{
  "balance_loss": 0.00253,
  "norm_place": "pre",
  "lr_head": 0.0152
}
Below are experts of layer 4 (counted from 0) of a mixture-of-experts language model. Rows are named router (the router's row for the expert), up (a neuron's input weights, with its number), down (a neuron's output weights, with its number) and show model dimensions 0-127. Each number is 128 + 24 x the weight over its row's rms, rounded and kept within 0 to 255.
Before each expert's rows: a language model's description of what the expert responds to. This comes from a sample of Wikipedia text that the model never trained on.

# expert 4
It responds to: Field labels and team names in sports stat lists and tables, such as Position, Runs batted in, Sacks, Rays, Giants.
router [133 132  77 158 140 133 150  87 129 100 160 143 120 140 148 164 115 135 153 143 114 160 112 191 144 116 117 167 118  87 156 146 161 180 129 100 146 154  94 128 115 146 144 128 151 137 136 135 123  85 166 111 126 160 144 118 159 143 101  96 157 129 143 102 141 116 136  98 102  97 140  94  82 105 129 152 143 124 126 162 131 120 139 136 105 150 155 120 137 132 110  79 132 149 136  98 109 115  73 107 123 152  98 116 129 183 134  92 124 108 112 126 119 124 134  99 153 132 102 113 139  96 142 135 174 155 143 168]
up6 [125 104 127 145 113 108 156 160 157 130 119 104  94 155 142 150 109 122 178 108  91 113 146 185 106 115 124  93 145 101 112 118  82 163 122 162 109  95  93 154 129 133 133 142 160 148 128 120 106 136 131 128 157  78 121 150 140 152 138 118 142 100 154  93 127 111 170 172  85 104 141 114 106 100  88 191 182 119 143 120 163 141 128 113 118 131 141 162 107 128 140 118 129 115 117 112 100 101  84 134 119 129 140 148 119 122 115 109 163 154 109 150 116 161 123  88 166 111 105 152 119 168 146 123 121 132 142 143]
down6 [129 112 125 128 114  82 138 192 123 154 116 131 108 115 126 101 146 161 124 129 115 116  87 127 108 150 156 136 111 135 159 108 117 155 164 136  86 110 150  92 135 158 121 114 127 194 119 191 119 103 107 135 142 142 180 147 105 135 137  96  79  85  93 122 127 136 130 116  85 158 167 115 132 144 117 100 130 159 134 114 115 146 160 163  94 107 127 145 123 109 121 107 102 148  96 160  98 153 121 122 143 124 129  94 116 165 137 124 128 100 141 164 148 158 101 130  92 153 163 146 132 102 116 116 146 130 144 100]
up7 [134 102  98 177 170  97 139 104  90 117 130 146 170 114 145 136 129 106 103 134 133 124 141 177 109 137 138 176 134 136 125  93 162 140 123 144 142 173 119  98 129 106 104 147  71 137 138 147  78 144 139 119 116 148 147 110 142  98  93 107 129 162 131 176 103 134 114 116 102 109 129 115 109  95 142 125 114 105 165 141 132 139 140  94 161 133 154 145 107 155  71  94 107 135 122 130 169 116 126 149 136 109 128 123 170 160 130 148 144 154 129 137 127 154 134 107  68 124  82 147  92 126  92 125  95 122 143 135]
down7 [109 144 120 137 163 138 112 106  96 102 143 112 156 131 148 106 139 131 108 118 121 150 126 172 110 174 172 106 129 139 105  89 143 160 105  87  84 118 117 110 132 107 149 102 134 138 102 118 126 151 151 166 141 102 129 123 142  89 157 146 115  87 121 104 125 119 110 105 132 109 132 142 172 135 150 144 186  97 162 162 119  96 122 102 117 174 101 118 126 139 161 111 128 120 133 106 153 108  90 117 129 115 111  94 111 145 118 144 105 139 192 132 111 100 137 170 160  80 114 137 101 108 156 184 148 125 147 132]
up8 [172 113 130 143  87 112 142 120 154  85 143 130 116 137 124 119 169 116 118 115 121 118 131 110 106 122 162 141 108  82 114 119 134 120 145 127 135 126 117 166 148 116 154 165 115 120  79 130 134 143 148 120 141 127  86  89 121 102 104  95 140 115  83 145 133  98  65 126 106 152 129 140  88 121 141 138 138 127 136 129 132 135 178 150 161 144 130 144 163 119 121 142 153 129 106 118 155 122  92 188 110 124  97 152  90 203 172 178 123 117 130 105 178 134 127  76 112 127 138 146 126 135 133 129 136 123  99 136]
down8 [130 120 125 147 109 125 163 136  93  95 150 145 113 113 117 131 110 133 130 102 138 157 113 113 149 184 143 144 111 126 218 167 140 103 107 100 141 191 125 135 103 156 153 119 124 110 138 103 146 156 126 119 127 110 131 159 132 115 117 139 145  66 145 139 136 107  93 106  95 173 125 132 129 125 125 103  92 162  70 117 103 119 182 138 140 163 142 140 138  89 113  64 145 135 110 113 126 139 130 146 163 163  91 101 125 133 124 131 119 147 144 140 131 117 118 118 148 150  89 118 128  98 125 133 126 115 127 101]
up9 [141 126 138 186 123 121 109 128 122  71 107 188 150 123 125 149 119 131 142 136 135  92 116 112 113 129 157 180 141  93 137  61 146 128 126 127 143 122 112 146 148  80 145 119 141 121 122 146 148 133 114 108 117 139 141  77  97 111  97 108 118 109 112 174 117 127 125 146  95 118 175 101 117 115 165 120 103 129 142 122 117 139 116 126 167 123 154 152 122 130 118 139 168 151 126 109 153 136  77 182 152 115 114 170 107 171 139 167 147 134 147 128 116 111  94 123 112 144 103 130 120  96 123 149  86 165 157 140]
down9 [111  87 154 160 127 131 133 162 129  90 110 148 133 144 121 152 112 116  99 120 166 145 141 143 116 106 110 124 145 147 152 113 132 115 123 124 120 170 149 118 106 129 138 140 100  72  86 116 114 147 165 137 129 133 136 140 195 110  85 139 119 122 104 157 121 162 118 131  98 144 157 128 117 155 123 122 159 140 139 103 109 124 116 131 104 172 175 154 137 131  88 126 126 138  96 115 102 133 122  96 130 120 113  96 137 154 107 110  94  86 168 181 156 112 116  90 140  91 114 196  95  89 136 136 167 128 141 135]
up10 [155 129 136 151 109 105 107 106 104  95  89 121 146  95 117 173 161 140 147 135 148 131 128 165  86 115 109 169 121 109 196 120 139  91 128 144 166 147 142  87 105 131 162 114 112 138 115 157 125  99 116 138 102 145 119 106 162  96 140  98 186 158 139 123 104 145 157 111  92  89 121 130 104 133 157 150 163 121 145 114 114 155 141 103 121 161 135 139  84 109 123 120 114 124  94 122 155 134  87 154 125 156 158 150 138 140 163 118 120 111 111 189 122 103 127 154 150 103 124 128 122 102 107 118 155 148 138 158]
down10 [ 83  98 185 113 157 111  99 126 130 135 123 133 125 116 172  91 106 126 137 117  78 121 111 145 131 120 143 181 132 121 126 122 100  97 107 108 114 168  85 115 121 130 113  94 100 127 146 130 133 130 159 119 127 100 139  91 167 165 156 154 131  87 123 169 107 133 100  92 127 156 165 132 169 129 139 133 146 135 131 178 142 118 122  88  95 105 108 104  99 150 138 142 109 106 110 133 164 165 114 137  96 140 132  97 122  73 158 143 181 139 149 125 134 113 134 149 120 139 118 145 147 123 128 164 139 174 138 127]
up11 [106 144 142 120 141  98 121 147 159  92  82 150 170 131 150 121 139 168 154  93 141 180 130 125 162 124 136 136  96 120 124 115 141 166 151 100 110 136 147  91 162 175 135 104 110  79 169 121 119 117 100 139 111  98 141 153 131 121 127 161 113 134 118 151 122 135 136 141  93 134 141 131 136  94 130 141 129 131 115 148 159 135 131 135 126  96 143 111 125 126 110 141 128 111 138 113 123 133 111  90 169 125  88  87 119 105 125  69 164 149  88 143 117 167 150  85 132 112 101  87  94 193 145 134 159 122 164 133]
down11 [102 118 115 149  96 121 146 146 162 131 114 167 169 161 155  87 151 117 155 106 107 150 132 174 124 136  93 107 128 157  98 106 136 155 123 160 137 135 118 155 104 151 133 135 151 107 103  76 157  80 115 115 187 127  75 116 165 150 156 131 171 147 118 111 111 138  76 119  96 136 141  98 114 112 123 147 150 100 136 140 147 103  90 157 109  98 128 128 113 145 134 127 101 129 140 107 119 139 149 126  82 130 127 121 140 142 129 158  97 157 162 128 100 149  72 143 137 136 138 120 165  93 124 103 141 118 135 152]
up12 [153 109 113 131 144 104 177 129 145  66 157 146 133 112  92 137 127 151 100 136 148 125 139 149 108 160  95 172 119  91 115 140 131 132 137 157 137 174 137 136 119 141 110 118 124 145  94 113 168 109 106 132 115 158  94 139 177 117 126  73 135 132 169 119 172 168 141 134 117 112 155  91  86 132 138 117 168 134 145 135 150 103 147  87  94 100 130 169 134 167 151 129  99 147 135 116 129 132 109  90 128 123  95  94 135 104 128 135 122 152  95 137 155 139 141 155 102 152  93  80 150 110 159 119 120 130 151 128]
down12 [138 124 116  77 104 166  90 124 131  80 121 110 133 124 126 112  61 124 118  84 137 107 124 158 113 133  97 120 145 167 133 117 133 109 132 162  90 132 158 163 110 107 109 130 148 178 142 146 131 123 122  72 186 127 147 145 132 167 125 172 119 134 133 145 138 150 120 109 109 135 153 130 175 160 145 118 150 120 147 113 140  76 112 151 130 147 115 172 147 138 102 152 127 114 101  64 170 130  91  84 131 127 129 143 162 132 120 151 131 144 125 144 116  84 153 128 119 140 100 118 152 129 144 106 118 125 122 115]
up13 [190 172 132 144 135 120 110 150 117 104 117 165 123 150 132 113 129 121  93 148  86 158 159 128 137 129 118 120 106 140 145 129 148 103 153 122  99 183  93 115 163 117 134 117 119 171 135 117  94 110 124 152 147 118 169  85 148 180 148 108 141 122 106 129 127  99 141 171 103 126 125 121 100 129 105 115 164 139  93 157 135 136 110  86 114 125 109 129 153 124  88 117 112 159 149  93 117 113 121 129 153 147 104 118  86 115 120  78 155 130 145 127 158 120 114 110 146 152  96 152 114 131 106 185 125 124 104 185]
down13 [175 154 123 112 121 173 147 136  87 160 137 152 117 118 142 174 139 112 183 174 110 112 116 129 102 156 143 135 124 111  97 159  77  90 125 151 140 124 104 102 140 133 120 170  87 102 110  58 162 136 139 157 111  99 108 118 117 126 156 124 122 139 167 105 132 157 112 135 105 142 108 115 122 103 110 118 156 158 117 160 139  72 134 136 147 119 127 142 146 105 186 137 159 113 109 115 154 112 120 149 148 142 130 114 108 127 101 138  85 152 162 127 153 126 107 137 128 120 119  84 110 133 133  86 131 125 115 145]
up14 [170 142 119 144 125 142 142 144 170  76 103 158 128 116 122 145 153 135 120 153 116 152 114 124 121 147 146 137  96 131 177 102  87 140 154 108 127 132 109 117 138  99  93 125 144 158 111  99 105  79 167 100 113 136 116 174 173 105  99  70 137 131 131 129  85 160 168 136 123 132 138 106 110 175 101 151 118 132 156 135 153 105 117 131 138 125 136 137 145 138 139 156 112 140  98 114 104  96  74 119 143 145 130 142 139 177 129 105 147 118 145 147 121  72 124 142 141 108 114 162 152 112  98 114 154 113 150 176]
down14 [128 107 154 136  99 102 115 138 136 126 175 158 152 131 123 166 139 118 168  96 170 163 121 128 153 115 108 167 140  96 153 111 124 107 123 172 100 153 129 119 110 112  77 144 175 106 110 155 181 163 146 138 124 142 131 131  87 143 136 152 110 154 112 113 148 128  86 166 156 153 125 112 136 126  85 126 133 128 109 111 113 105  93 112 150 132 123 140 125 170  99  97  91 118 146 153 101 175 141 139 119 133 125 139 162  98 115 133 122 127  93 143  91 110 125 101 125 133 118 107 151 112 150 124 108 129  70  72]
up15 [123 157 107 141 114 142 156  88 115  83 138 171 150 142 135 139 139 129 162 126 132 150 124  86 156 134 115 145 118 143 124 134 124 141 152 120 130 129 108 108 126 121 127 130 130 141 100 117 136  96 118 112 145 135 114 117 122 148  82  78  88 140 136  95 149  90 113  82 117 153 144 115  95 150 142 211 164  95 104  82 114 148 148 111 120 165 182 146 158 130 128 132 136 153 150 108 135 157 102 140 124 166 159 150 168 176 143 125 117 120  96 151 126 108  97  93 125 140  94 131 126 133 114 115 161 142  99 170]
down15 [102 115 139 100 132 129  79 130 102 146 145 168 124 160 103 139 169 108 179 139 109 174 114 159 128 125 114 118  81 126 127 127 132  99 132 161 151 115  98 105 123 114 156 156 110  82 151 125 141 128 151 132 162 106 139  56 114 120 108 142 121 129 123 130 150 124 114 132 124 154 176  93 144 122  87 108 112 100  57 147 115 117 164 133 164 113 189 151 101 144 108 128 130 129 151 156 161 145 123  96 143 155 157 123 130 118  94  99 122 112 133 130 133 138 132 132 121 114 140 145 119  92 141 157 121 160 101 162]
up16 [101 157 123 174 152 107 155  87 137 115 139  88 108 100 138 120 128 144 125 149 135 149 114 130 109 113 154 136 138 119 197 153 126 162 116 146 140 134  99 112 112 105 118 122 142 141 140 147 141 116 125 125  99 145  68 148 127 114  81 124 111 145 137 167 127 126 131  80 163 127 132 119 134  94  98 133 137 116 155 131 111  97 148 132 154 102 137  91 114 150 126  97 140 151 149 114 152 130  71 202 113 110 125 132 149 141 138 168 172 110 186 119  99 150 137 163 142 103 117 158 152 104 137  89 108 123 147 127]
down16 [116 143  96 190 129 122 132 127  82 124 135 167 108 120 127 124 111 140 165 134  95 155 121 155 104 126 154 116 179 118 134 139 114 121 134 149 168 101 112 114 105 131 175 138  90 102 160 119 128 141 152  97  77 126 175 173 126 150 141 135 140 139 147 131 141 126 149 156 113 141 128 100  93 146 168 106  89 150 155 147 129  95 112 119 118 168 111 150 133 143 127 111  98 116  94 112  89 156 143 184  97  97 106 120 116 130 124 143 157  96 121 135  91 159 111 117 155  93 112 142 105 116 157  87 124 119  96 119]
up17 [163 157 159 155 138  83 153 118 148  94 126 133 136  62 132 105 155 148 136 109 112 161 147 137  81 128 114 149 127  93 141 171 177 131 114 139 154 142 107 124 128 144 165 100 165 115 148 170 140 116 139 142 145 154 105 171 116 113 129 114 142 138 132 159 152  92 118 115 142 107 133 122 140 161 111 113 119  86 127 150 115 115 130 145  80 102 138 144 139 123 152 117 128  98 131 106 154 168  69 101 170 135  87 135  89 148 124 133 122 108 128 122  81 136 135 169 102 132  98 119 114 104 102 147 122 168 129 150]
down17 [113  80 159  76 163  90  96 145 104 164 122 149 134 142 120 131 102 134  95 113 157 126 120 151 158 131 118 156 118 127 132 128  97 180 113 166 128 121 145 118 141 102 131  91 134 174 127 107 173 131 100  56 121 151 157 142 129 126 160 151  63 130 136 137 115  92  98 104 141 135 154 161 153 106 107 105 143 111 125 114 129 163 145 121 126  97 146 143 120 161 134 116 123 125 162 106  84 118 106 136 113 155 107 164 148  93 151 143 138 116 148 157 134 107 136  95 103 145 148 133 109 131 148 117  94 141 162 118]
up18 [146  77 109 125 148 103 123 106  81  85 116 133  99 120 134 120 155 118 156 121 126 129 121 170 147 121 104 133  97 125 137 146 138 102 144 114 139 154 162  95 108 123 165 143 139 126 117 140 106  74 170  94 149 129 114 125 158 135 102 129 103 143 179 118 128 132 116 119 103 118 152  84 121 130 140 130 156 148 119  70 129 107 165 106 142 124 133 175 166 131 119 150 150  96 102 122 120 127  90 121 111 133 104 101 144 140 117 129 135 171 129 187 172 139 141  70 136 163 118 135 167  90 144 145 150 145 138 165]
down18 [151 127 199  87 161 149  80  92 147  92 162  78 120  82 131 130  97 140 140 145 131 107 138  84 146 101 124 121 108 151 128 124 134 135 145 106 136  97 104 158 128  92  83 150 108  96 144 125 114 139 157 116 129 127 144 124 145 131 140  91 127 131 103 121 187 157 170 162 108 123 132 127 118 120 136 117 133  97 106 137 150 139 103 134 134 116 115 116 129 132  79  77 133 127 139 183 176  89 175 124 148 143 132 128 147 175 147 125 144 130 128 123 122 137 146 141  97 123 128 161 107 167 135 128 117 121 151 135]